Experts of a small language model.
Size: width 160, vocabulary 2048, 7.88M parameters.
Experts: 8 experts in each of 11 layers, a sigmoid router, a shared expert of 128 neurons.
Below are experts of layer 6 (counted from 0) of a mixture-of-experts language model. Rows are named gate (a neuron's input weights, with its number), up (a neuron's input weights, with its number) and show model dimensions 0-159. Each number is 128 + 24 x the weight over its row's rms, rounded and kept within 0 to 255.
Before each expert's rows: "mostly gets" lists some tokens that are sent to it at least half of the time. This comes from a sample of Wikipedia text that the model never trained on.

# expert 4
mostly gets: " up", " from", " of", " for", " John", " $"
gate4 [157 137 158 140 129 137 129  81 145  96 124 181 141 104 105 128  81 120 138 123 125 127 126 106 139 140 138  91 137 120 120  93 104 125 131 104 170 134 168 121 141 129 112 133 113 149  78  92 160 130 136  96 119  78 101  89 127 143 125 106 123 108 110 117 107 181 128  94  99 122 158 141 103 114 154 150 130 134 120 143  99  97 167 140 151 137 110 143 102 122 127 149 115 164 118 147 124 152 138  91  71 100 187  89 141 135 137 147 102 123 125  98 101 119 147 100 149 140 157 132 162 149  54 122 121 138 128  96 122 123 151 121  70 133 138 162 126 153 127 135 146 157  98 158 161 113 131 142 123 104 120  86  86  98 128 144 117 134 103 103]
up4 [119 115  89 116 133 109 128 165 163 116 125 116 104 138 121 130 103  86 113 111 128  95 140 169 106 124 128 122  92  80 121 166 128 161 127 104 103 140 109 130 140 105 185 138 132 104 137 148 133 148 107 120 144 118 110 143 111 133  84 114 117 144 122 131 101 150 114 124 123 126 118  98 102 149 155 124 118 116 137 134 136 156 121  94 131 173 144 192 116 106 152 110 160 102 158 119 164 114 117 177 155 173  89 128 108 129 148 112 139 169 127 118 142 127 115 103 136 135 137 132 141 146 180 146 110 152 123 117 175 100 115 144 119 152 164 110 118 167 105 184  60 129 152  88  67  88 152 116 113 153 137 149 116 150 132 102 112 100 121 140]
gate5 [123  83 165 111  79 116 102  93 110 130 179  98 149 131 132 160 157 157 145 125 150 148 138 143 123 122 149 114 134 115 142 169 146 142 133 137 145  93 127  88 172 104 131 123 127 105 184 130 154 102  74 144 141 161 137 116 165 139  93 156 136 156 121 131 191 119 120 151 129 100 135 108  96 145 113 141 153 110 158 116 126 122 159 105 177 131 110 165 104 138 130 111 123  95 154 123 157 115  96 126 112 126 132 100 128 123 139 147 153 154  97 141 119  90 116 135  74 141 130 126 145 158 151 176 136 119 128 137  96 127 129 141 111 109 118  89 160 140 126 130  98  84 153 100 118 106 161 137  93 142 140  93  83 109 155 146 135 150 161 106]
up5 [124 126 154 126 100 179 119 109 148 129 185 106 142 145 112 122  98 135 153  81 142 102 167 174 150 144 109 120 157 172 107 119 102 180  84 109 117 101 102  96 123 145 107 138 112 135 129 107 107  92 121 135  98 154 159 117 142  99 110 138 160 122 114 115 148  93 117 145 159 136 138 120 135  99 116 124 151 156 159 127 134 133 147  75 137  98  95 120  75 161 145 128 162 136  82 115 157 134 121 125 117 178 124  95 134 107 136 143 158 143 106 135 112 130 148 133 153 157 126  85 123 171 140 153 128 114 175 126 103 156 130 145 150 125 103 138 158 152 107 157 137 114 134 115 148 110 111 137 117  97 143  69  91 145 166 139 108 124 123  91]

# expert 0
mostly gets: "\"", ".\"", "\".", "!", "ty", " ty"
gate0 [101 113 125 164 157 166 107 146 108  98 133 141 148 124  98 115 116 138 131 129 125 113 150 139 168 145 137  75 107 108 122 150 128 131 126 104 106 104 126 105 121 130 137  97 100 112 144 109 128 124 134 174 137 123  97 102 135 155 114 104  47 126 111 128 185 107 122  98 105 167 120 151 135 165 162 122 133 110 133  82 122 163 167 114 123 137 110 168 131  87 105 120 141 175 131 125 146 141 141 129 107 135 122 134 148 154 101 130 136 152 120 116 147 164 166 132 157 126 125 132  77 163 166 106  64 152 114 154 164 101 132 107 160 112 105 149 105 138 142  93 106 146  92 124 162 152  98 133 143  96 149  96 117  86  95 144 132 125 154 116]
up0 [149 131 136 149 123  88 142 165 163 122  73 115 167 132  94 148  99 149 108 120 110 131 112 123 131  98 158 124 104 140  84  96 174 143 144 121 148  80 154 133 153 117 153 118 126  87 137 119  85 139 154 124  84 132 108 108 128 106 106 146 104 155 117 155 132 148 159 110 143 115 121 152 125 147 144 132  95 109 139 159  88  85 156 162 143 109 118 188 113 112 105 150  80 141 139 141 157 144 119 122 126  66 132 117  92 183 175 140 107 117 140 128 113 114 134 164  89 139 123 116 135 130 123 173  99 144 115  97 136 126 124 116 112 131 138 117 130 109 112 173 129 119 173 172 136 135 130 118 121 134 131 173 116 102 122 114 107 112 114  80]
gate1 [101 121  92 174 117 104 157 109 115 147 142 111  87 149 119 141 120  76 140  96 142 123 119 126 110  63 194 131 128 113 192 143 153 147  88 133  63 137  82  99 103  91  88 107 140 158 140 158 143 129 135 112 129  87 113 120 158 160 128 139  80  79 149 166 156 141 125 115 111 126 122 135 128 107 141 153 119 124 173 106  78 133 139 146 150 128 106 118 136  93 148 161  99 135  99 100 146 127 113 137 128 146 103 127  73 153 112  90 129 116 113 130 133 130 114 146 132 129 108 115 142 149 158 136 110  88 158 138 121 122  99 126 125 155 145  97 141 132 134 123 130 124 141 149 110 133 146 145 156 129 149 179 131 148 129 116 147 134 124 154]
up1 [150 116 136 128 150 122 134 113  71  95 139  78 142 131 132 122 132 115 159 115 107 103 141  98 112 144 120 151 126 116 111 113 101 133 170  82 171  94 109 121 147 159 117  93 116 143 115 101 163 157 132 139 112 125  96  63 128 101 130 136 107 174 102  92 171 102 133 106 135 171 130 151 125 168 189 131 115 114 115 147 133 100 136 128 132 115 150 135 116 143 133 102 144 138 164 147 131 147 119 121 142 158  98 119 121 125 134 123 144  99 127 111 141 176 155 135  95 145 120 127  99 140 176 106 145 194 115 129 117 133  97 111 122  97 140  73 130 161  89 125 113 140 107  99 155 109  74 158 105 129 128 148 135 136 103  93  97 150 129 108]

# expert 5
mostly gets: " sc", " Bro", " ro", " cont", " Sl", " Kh"
gate0 [150 138  95 159 116 165 148 123 158  53 130 113 114 110 133 200 179 117 116 112 152 150 151 127 130 159 167 165 157  93 133 140  98  79 163 143 121 102 151 152 166 127 151 108 128  98 119 136 134 130  87 108 142 146  86 128 138 116 129 129 122 144 146 142 125 118 125 127 137 133 127 127 147 106 114 110 138 131 173 151 115 121 154 124 132 129 107 122 160 124 153 138 144 110  75  98 101 158 104 102 139 103 140  91 142 167 149  99 124 153 140 150 161 153 101 127 112 155  56 106 109 122 106 140 108  95 168 121 121 100 131 148 123 123 145 165 107 144  74 162 129 142  88 127 116  83 138 109 142 114 114 119 132 147 102 132 107 115 120 126]
up0 [108 128 153 120 140 131 107 132 128 136 151 115 148 138 143  99  96 141 127 104 128 113  95 138  89 143 109 121 144 159 158 147 122 121 119 104 121 106 143 118 121  72 120 132 151 181  97 134 153 148 141  99 150 159  87 111 135 111 119 127 156 119 117 134 160  91 137 110 144  99 130 151 110 164  85 162 134  98 113 129 136 104 147 112 151 176 112 124 133 163 114 146 145 134 135  93 145 131 163 163 135 140  77 128 151 124 121 134 103  85 156 107 158 133 143 104 153 161 155 133 134 151 135 123 152 191  86  86 178 186 155 140 120 111 163 142 171 102 128 117 144 127 107  53 146 120 129 127 156 121 135 166 111 173 117 110 154 121 132 122]
gate1 [118 158 106  97 137 130  98 157 130 167 122 111 110 148  90 139 136 135 184  69 109 152 122 121 112 124 153 105 154 111 160 102  83 160 105 124  96 152 102 120 158  89 139 157  82 156 121 112 135 145 108 137 124 158 127  96 112 105 160 130 133 122 114  60 138 124 135 143 151 105 128 102 117 147 125 146 141 153 153 117 100 111 136 132  96 130 166 136 144 135  90 145 113  96 103 102 137 135 107 123 168 135 150 135 141 127  73 121 172  89 124 106  91 147 147 171 112 148 121 120 130 152 104 121 116 160 101 150 134 108 116 138 115 117 143 137 111 128 133  80 126 134 122 135 127 148 126 133  98 171  62 108 116 114 175 131 116 183  92 126]
up1 [112 186 111 132 143 140  88 107  84 132 147 105 150 156  83 111 158 156 167 160 107 131 180 129 138 165 127 154 165 163 143 152 143 163 156 106 177 116 145 125  93  67 134 163 121 127 117 125 131 132 112 119 100 105 155 111 170  95 133 127 139 144 112 141 134 149 167 109 110  68 112 119 135 127 124 121 107 133 114 153 133 132 160 116 129 110 105 110 125 156 181 124 164 133 125 135 122 113 160 168 128  98 127  98 116  93  78 134 123 124 136 130 117 125 157 150 128 130 107 129 181 170 132 138 164 156 108 108  95 110 145 103 141 106 130 150 128  98 132 125 156 133 132  98 105 151 101 127 160 137 142 117  97 117 157 135 146 179 139 142]

# expert 2
mostly gets: " Con", " high", "\\", " At", " Air", " first"
gate0 [133 129 153 141 135 117 111 130 149 129 146 137 139 121 138  95 108 103 125 136 147 135 113 146 135 143 132 113 114 133 137  71 137 136 131 143 136 127 112 134  82 114  88 106 120  92 155 146 150  89  96 171 138 110 118 121 167 171 134 156  62 110 124 109 166  90  91 116  99 148 153 140 105 133 139 105 171 156  99 135 151  71 104 140 123 102 148 145 112 155 144 158 149 107  71 132 105 105 134 139 143 151 133 142 159 154 155 129 120  49 122 128 110  93 133 130 151 130 107 161 117 133 149 135  80  98 116 110 108 121 112 149 131 120 113 107  84 142 117 113 140 158 174 143 123 119 102 103 160 114 144 131 137 161 133 110 155 172 121  72]
up0 [144 127 154  96 135  98  94 164  92 143 117 140  91 159 101 147 142 146 136 108 108 136 121 112  98 105 120 138  91 163 149 140 126 124 149 132 136  78 102  76 111 136 121 122 169  87 189 123 128 108 132 133 131 155 113 106 103 173 128 112 130 147 116 111 132  88 132 124 116 108 133 143 112 153 111 141 132 142 140  81 115 119 139 132 127 114 177 137 116 144 152 157 105 150  92 127 136 139  99 115  98 132 155 173 125 134 130 134 164 132  90  91 121 109 133 149 104 142 126 133  92 117 115 128  74 159  58 118 117 128 113 116 117 134 139 168 127 186 132 128  89  74 158 154 110 132 139 133 147 172 146 134 135 123 143  70  86 125 119 116]
gate1 [137  95 174 153 139 171 116 134 102  72  96 143 138 156 180  88 101  99 182  99 121 136 168 117 133 141 173  90 138 156 108 133 139 138 138 109 122  81  67 155 126 129 168 113 108 118 150  87  84 154  98 164 132 167 152 157  91 105 101 105 103  99 133 106 134 108 149 105 152 114 107 151 101 129 136 141 121 140 162 134 121 107 132 106 158 102 101 165 104 120 110 100 147 160 126 165 121 145 117 120 151 139 108 138 103 118 124 129 113 120 121 120 117 151 142 116 125 110 107 113 117 130 129 131 122 117 114 121 135 134 131 155 184 136 169 127 106 119 103 123 119 149 181 116 101 107 117 156 117 124 122 143 149 140 154 109 186 120 155 143]
up1 [ 89 161 116 180 100 132  86 155  88 108 107 147 149 103 127 145  99 126 109 102 114 150  58 111 121 132 123 173 112  85 130 149  79 126 127 142  99 106 120 156 148 138 147 162 144 113 142 141 127 108 123 178 176 108 130 107 113 121 174  94 137 132 154 114 120 129 117 139 136 123 103 177 158 101 140 127 119  94 141 114 129  80 110 144 151 139 147 150 113 144 118 123 109  88 119 121 132 106 154 109 152 108 140 174 147 100 122 112 195 135 142 129 132 125 132 137 171 130 117 121 143 132 137 141 162 122 112 143 108 120 124 127 140 112 132  80 134 104 132 148  57 142 127 117 113  93 185 104 151 152 147 139 153 146 151 125 120 142 129 165]

# expert 3
mostly gets: " ar", " comp", " ab", " im", "|---|---|---|---", " dep"
gate0 [111  66 114 128 137 130 122 120 142 112 101  95 118 123  87 111 133 136 107 157 130 131 157 108  83 146 136 134 155 150 141 120 110 139 118 157 103 118 132 133 119  99 144 130 136 149 119 114  83 133 111 130 119 167 118 182 137 152 151 138 158 105 139 115 151 153 154 166 135  99 139  92 131 186 151 153 131 181 148 153 124 149 135 168 132 144  89 145 115 118 123 128 128 106  79  91 123 140 110 137 112 136 154 135 122  81  80 130 135 119 144 113 110 108 125 120 174 126 127 174 136 183 104 124 117 143 108  85  96 102 108 153 117 117  91 122 109  66 113 127 144 151 159 158 169 170 170 113 108 124 180 147 116 119 135 144 117 123  95 122]
up0 [126 152 108 102 109 140 143 131 158 148 158 144  86 105 145  95  96  94 149 138 144 103 118 130 132 131 170 131 145 147 121 113 164 125 152 134 122 132 135 130 113 160  94 126 164  57  88  66 157 140 114 152 141 167 119 157  67 110 142 176 135 117 124 132 152 140 149 159  98 129 143 148 148 153 120 142 137 165 108 130 123 124 127 157  87 162 105 117 143 117 124 126 147 153 114 142  90 133 120 119 144 108 107  95 138  98 162 143 109 159 113 116 141 184 159 123 121 131 154  90 105 165 130  84 142 138  93 102 129 130 120 146 111 154 105 161 115 128 148 115 182 131 131 129 176  99 140 173 132 103 103 111 162 158 136 127 155 127 112 116]
gate1 [158 153 155  97 101 129  93 187 130 138 140 157 133 134 124 134  68 186 136 108 100 172 152 156 105 129 119 103 154 130 153 136 127 158 164 126 100 149 132 115 161 163 118 138 148 113 131  97 156 129 109 105 101 163 140 154 125 121 145 147 132 182 101 170  64 118 164 150 107 108 116 100 118 112 114 158 143 160 162 123 129 151  75 110 136 123 115 139 124 126 139  98 133 106 107 125 157 100 150 187 123 110 117 123 111  99 160 110  99  94 140 105 115 131 118 122 140 116 156 101  84 121 147 181 146 138 142 154 143 115 149 111 148 144 117 173 119 163 124 139 157 119 150 124 139 128 116 158 122 111 115 112 102 140 146 159 139 102 104 155]
up1 [105 127 186 126 131 141 118 123 150 118 109 141 156 121 141 129 123 162 172 128 105 162 159 120 142 135 119 127 159 161 107 102 106 128 135 132  84  97 144 105 101 123 146 137 173 169 140 104  73 131 118 122 102 112 141 116  94  98  80 115 153 112 110 140 154 127 126 111 171 139 128 165 137 140 112 118 126 125 143 122 132 142  98  85 121 113  84 159  98 150  99 181  82  89 139 125 151 118 135 165  90 136 116 147 135 139 144 107 109 117 157 119 166 124  92 127 155 147 155 109 125 148  76 148 134 107  96 134 152 146 157  93 155  87 107 133  86 153 127 161  85 107 104 137 101 145 130 122 121 152 148 159 107 106 121  89 157 124 154 100]

# expert 6
mostly gets: " on", " se", " her", " Ad", " dis", " pro"
gate0 [141 167 128 109 158 155 152 102 134 168  95 129 132 158 139 124  91 167 124 116 158 108 116  93 122  95 161 121 116 140 119 128 111  81 118 145 146 123 154 108 145 150 135 133 156 126  94 157 117 128 145 100 120 152  72 103 126 142 145 117 140 112 159 113 108 136  85 136 100 139 113 167 118 120  88 105 188 112 129 111 111  91 113 105 128 154 147 138  89 148 100 134 116 122 149 113 106  92 138 131  85 160 129 130  84 106 147 141  89 119 126 144 110 161 127 163 116 166 131 135 161 119 114 114  97 114 121 136 145 136 166 159 111 134 136 130 184 151 122 152 130 106 152 115 126 173 135 118 125 163 111 178 143 141 130  92 121 143  43 123]
up0 [ 97 155 129  99 180 101 149 131 106 151 160 119 147 122 148 125 160 169 156 103 156 141 142  82 108 118 119 189 116 117 108 110  98 121 152 123  74  88 169 106 129 135 151 151 182 107 116 123  88 129 132 104  97 102 142 142 146 112 156 113 120 153 160 137 116 173 110 102 130  96 123  89 141 118 103 145 130 132  98 169 130 122 148 134 132 170  98 148  71 133  78 135  81 157 121 125 118 140 111 155 110 122 153 106 152 119 133 147 126 155  83 109 140  99 125 148 158 118  87 106 143 161  83 127 113  86 122  75 144 139 133 152 102 161 100 118 110 113  89 119 143 133 122 115 130 132 132 148 154 115 139 131 133 122 132 128 126 120 114 140]
gate1 [143 137 129 138 123 137 158 152 119 155 136  74 114 119 110 134 148  98  96 144 110 133 165  60 113 144  76 163  96 161 142 109 128 156  95 150  97 160 112 130  80 125 106 104 134 116 111 138 131 124 181 131 146 112  87 120 117 134 134 127  99 117 123 151  97 128  80 127 181 155 127 119 144 165 144  93 128 144  85 133  95 133 159 146  95 128 142 138 124 152 130 157 139 151 178 151 128 131 123 104 151 163 107  90 161 126 123 126 103 121 137 129 102 113 170 121 126 109 133 173 156 159 136 162 138 147 113 119 119  84 118 153 115 104 127  83 125 169 148  78 131 170 139 147 129 143 111 108 118 110 127 101  87 140  94 135 124 116 152 139]
up1 [ 84 108 132 138 128 129 122 121 119 131 120 108 140 108 126  82 184 133 153 106 101 112 118 123 120 143 134 101 124 133 167 108 152 118 104  91 109 167 126 120 100 152 148 134  80 132 134 104 157 136 163 173 139 103 161 134 155 149 141 106 120 128 125 110 162  76 173 106 125 128 153 175 125 120 101 106 144 137 177 147 185 169 145 160 112 110 144 132  83 135 146 123 100 120 117  92 126 127  98 138  96 154 126  95 131 176 168 116 125 136 136 134 121 167 130 149 102  69 107  83 127 180 146 107 111 125 139 104 143 104 124 153 146  95 146 139 112 125 103 110 139 139 145 137 143 125 182 125 116 120 168  98 119  95 122 129 141 106 138 152]

# expert 1
mostly gets: " rel", "″N", " species", " MPC", "(s", "″"
gate4 [133 158 156 161 142 121 141  84 117 135 132 148 131 159 119 150 112 123  66 128 128 128 183 162 121 124 145 143 115 107 166  98 139 104 128 129 162 107 134 139 111 121  86 122 111 130 129 138 183 137 123 132 158 136 151 134 130 117 101 146 128  99 115 115 144 170 110 147 151 145  96 139 109 107 128 115 135 125 140 133  61 118  94  87  96 105 107 144 161 108 140 125 135 122 140 134 133 117 147 160 153 127 154  93 137  99 119 107  93 116 126 154 129 113 180  88 100  98  95 129 125 138 143 182 161 110 128 129 123 110 142 129 121 134  80 138 163 127 121 122  91 141  88 117 110 155  95 163 157 164  60 105 131  83 152  93 157 158 109 134]
up4 [149 127  89 102 103 120  89 124 156 103 117 101 135  81 115 144 173 144 134 106 119 106 122 129  90 153 145 112  98 165 131 122 122 121 123 119  90 150 133 127 107 134 117 112 121 142 130 120 130 104 116 105 125 131 115 142 130  89 131 154 125 153 109 201  81  55 127 133  89 123 137 146 154 141 141 147  99 120  97  98 151 110 135 108 115 160 112 120 150 161 139 160 155 134  99 145 133 129 119 140 112 107 108 173  88  87 136 119 124  93 122 125 132 128 100 117 137 157 174 118 116 114 127 127 165 172 123 128 110 101  95 120 134 109  85 139 182 177 161 118 115 144 141 125 125  91 166 118  90 158 107 182 126  92 139 122 132 106  95 118]
gate5 [128  91 111  85  88 139 120 138 150 111 141 142 131 118 128 120 127  99  76 148  81 133 122 151 136  82 117 121  95 128 126 152 112 101 137 138 142 165 163 135 117 112  95 107 131  60 166  77  97 112 124 115 103 135 105 104 141 153 127 169 116 142 150 115 108 112 123  89  97 145 161 113  99 136 118 105 132 115 114 134 174 137 121  78 153 141 110 125  85 124 112 111 167 159 139  85 139 136 124 134 128 137 141  88 101 127 151 136  94 136 109 151  69 116 106 153 151 113 166 131 118 147 133 190 103 115 139 177  92 153 116 117 144 119  87 131 115 121 121 100 130 110 113 158 132 156 108 114 124 122 139 177 147 123 150  88 113 144 117 133]
up5 [ 97 169 147 118 105 115  97 169 137 138 118 190 125 121 134 120 129 128 164 142 111 107 121 111  79 147 107 120  72 109 146 100 119  86 126  89 115 110 124 151 119 172 135 161 174 142 153 100 169 167 134 100 143 129 143 118 117 121 175 105 120 100  87 170  91 150 129 127  86 142 116 121 137 168 141 127 101 137 164 120 134 147 151 175 149 125 141 107 124 137 102 133 117 114 142 157 137 187 146 150 171 137 146 161 131 117 112 182 124 120 121 115 148 118 164 137 135 144 143 150 107  76 143  99 142 102 138 133 129 108 153 117 130 118 134 138 111 130 127  70 104 151 107 130 130 101 132 142 121 119 112 117 122 105 163 102 157 163  92 111]

# expert 7
mostly gets: " —;", " Col", " count", " Sp", " Paul", " Val"
gate4 [111 163  89  79 145 140 123 113 146 126 169 135 109 104 143 146 135 142 146 114 129 119 101  80 120 123 153 118 168 110 150 152 130 123 123 126 120 132 120  80 121 158 128 133 151 118  76 137 139 135 117 138 132 176  90 115 118 106  96 117 109 129 125 113 132 179  94  80 155 112 131 146 119 127 126 131 134 111 140 123 107 113 145 125  90 171 161 118 159 119 116 156  90 136  55 126 108 125 118 155 128 152 118 140  78 181 172 105  88  91 160 113 132 157 169 126 128 109 122 114 114 137 148 156 151 126 131 101 138 149 142 113 101 129 154 126 107 106 102 160 118 164 129 175 145  99 142 147 124 118 166  88 132 157 159 102  85 116  98 129]
up4 [ 89 126 123 145 160 109 156 142 143 137 161 152  87 117 141 109 131 144 149 112  97 101 138 116 133 154 113  97 143  83 125 140 124 151 156 165 128 115 100 172 142 147 100 166 152 140  96 113 140 196  89 160  91 115 135 128 123  99  94 100 161 109 106 122 144 160 145 116 161 111 101 133 131  96 124 132 137 139 140 118 129 143 141 100  95 127 130 105 125  96 134 110 119 113 170 148 128 111 121 125 160 124 106 119  93 143 163 145 186 156 127 137 113 111 105 102 130 128 112 143 160  97 107 116 161  82 173 125 102 103 126  80 117 109 125 122  81 114 112 127 152 141 129  71 171 144  98 121 128 142 113 113 100 154 183 135 157 166 128 133]
gate5 [139 128  89 100 118 114 122 122 129 121  75 123 155 126 136 102 156 120  94 120 123 146 103 125 135 173 151 146 132 105 128 132 134 122 141 134 177 128  96 144 118 141  95 103 122 140 124 136 135 148 123 125 154  96 134  79 128 114 110 145 167 123 141 101 118 111 114 122 121 168 137 107 146 157 139 114 105 181  98 127 155 106 144 101 123 114 159 127  50 140 167 200 138 147 104 126 115 181 156 163 118 166 114 127 112 123 143 111 123 127 135 123 118 134 123 132 125  87 118  88 130 160 135 140 157 108  56 140 112 140 113 124 120 164 135  79 170 147 110  79 159 122 154 146 115 136 142 146 122 150 130 203 135 123 135 121 135 132 110  97]
up5 [165 100  99 133 143 165 136 140 137 108 134 176 117 127 125 143 148 144 153 125 159  96  97 155 141 158 109 118 198 148 126 141 138 126 150 114 103 156 131 157 126 114 120 145  93 138 144 131 122  84  99 127 133 124 111 171 134 116 153 149 103 158 130 118 156 105 142  89 133 101 121 174  98 122 111 112  87 109 124 165 106 154 112 139 138  92 165 127 102 140 132  65 115  92 103 155 154 118 142 152 120 180 106 109 107 143 141 115 154 103 104 133 158 103 113 139  77 177  81 163 133 167 109 142 136 114 143 115 147 149 108 165 123 102 115 130 116 135 127 164 125  95 135 132 144 125 176 163 145 153 127 119  96 140 130 129 124 116 183 126]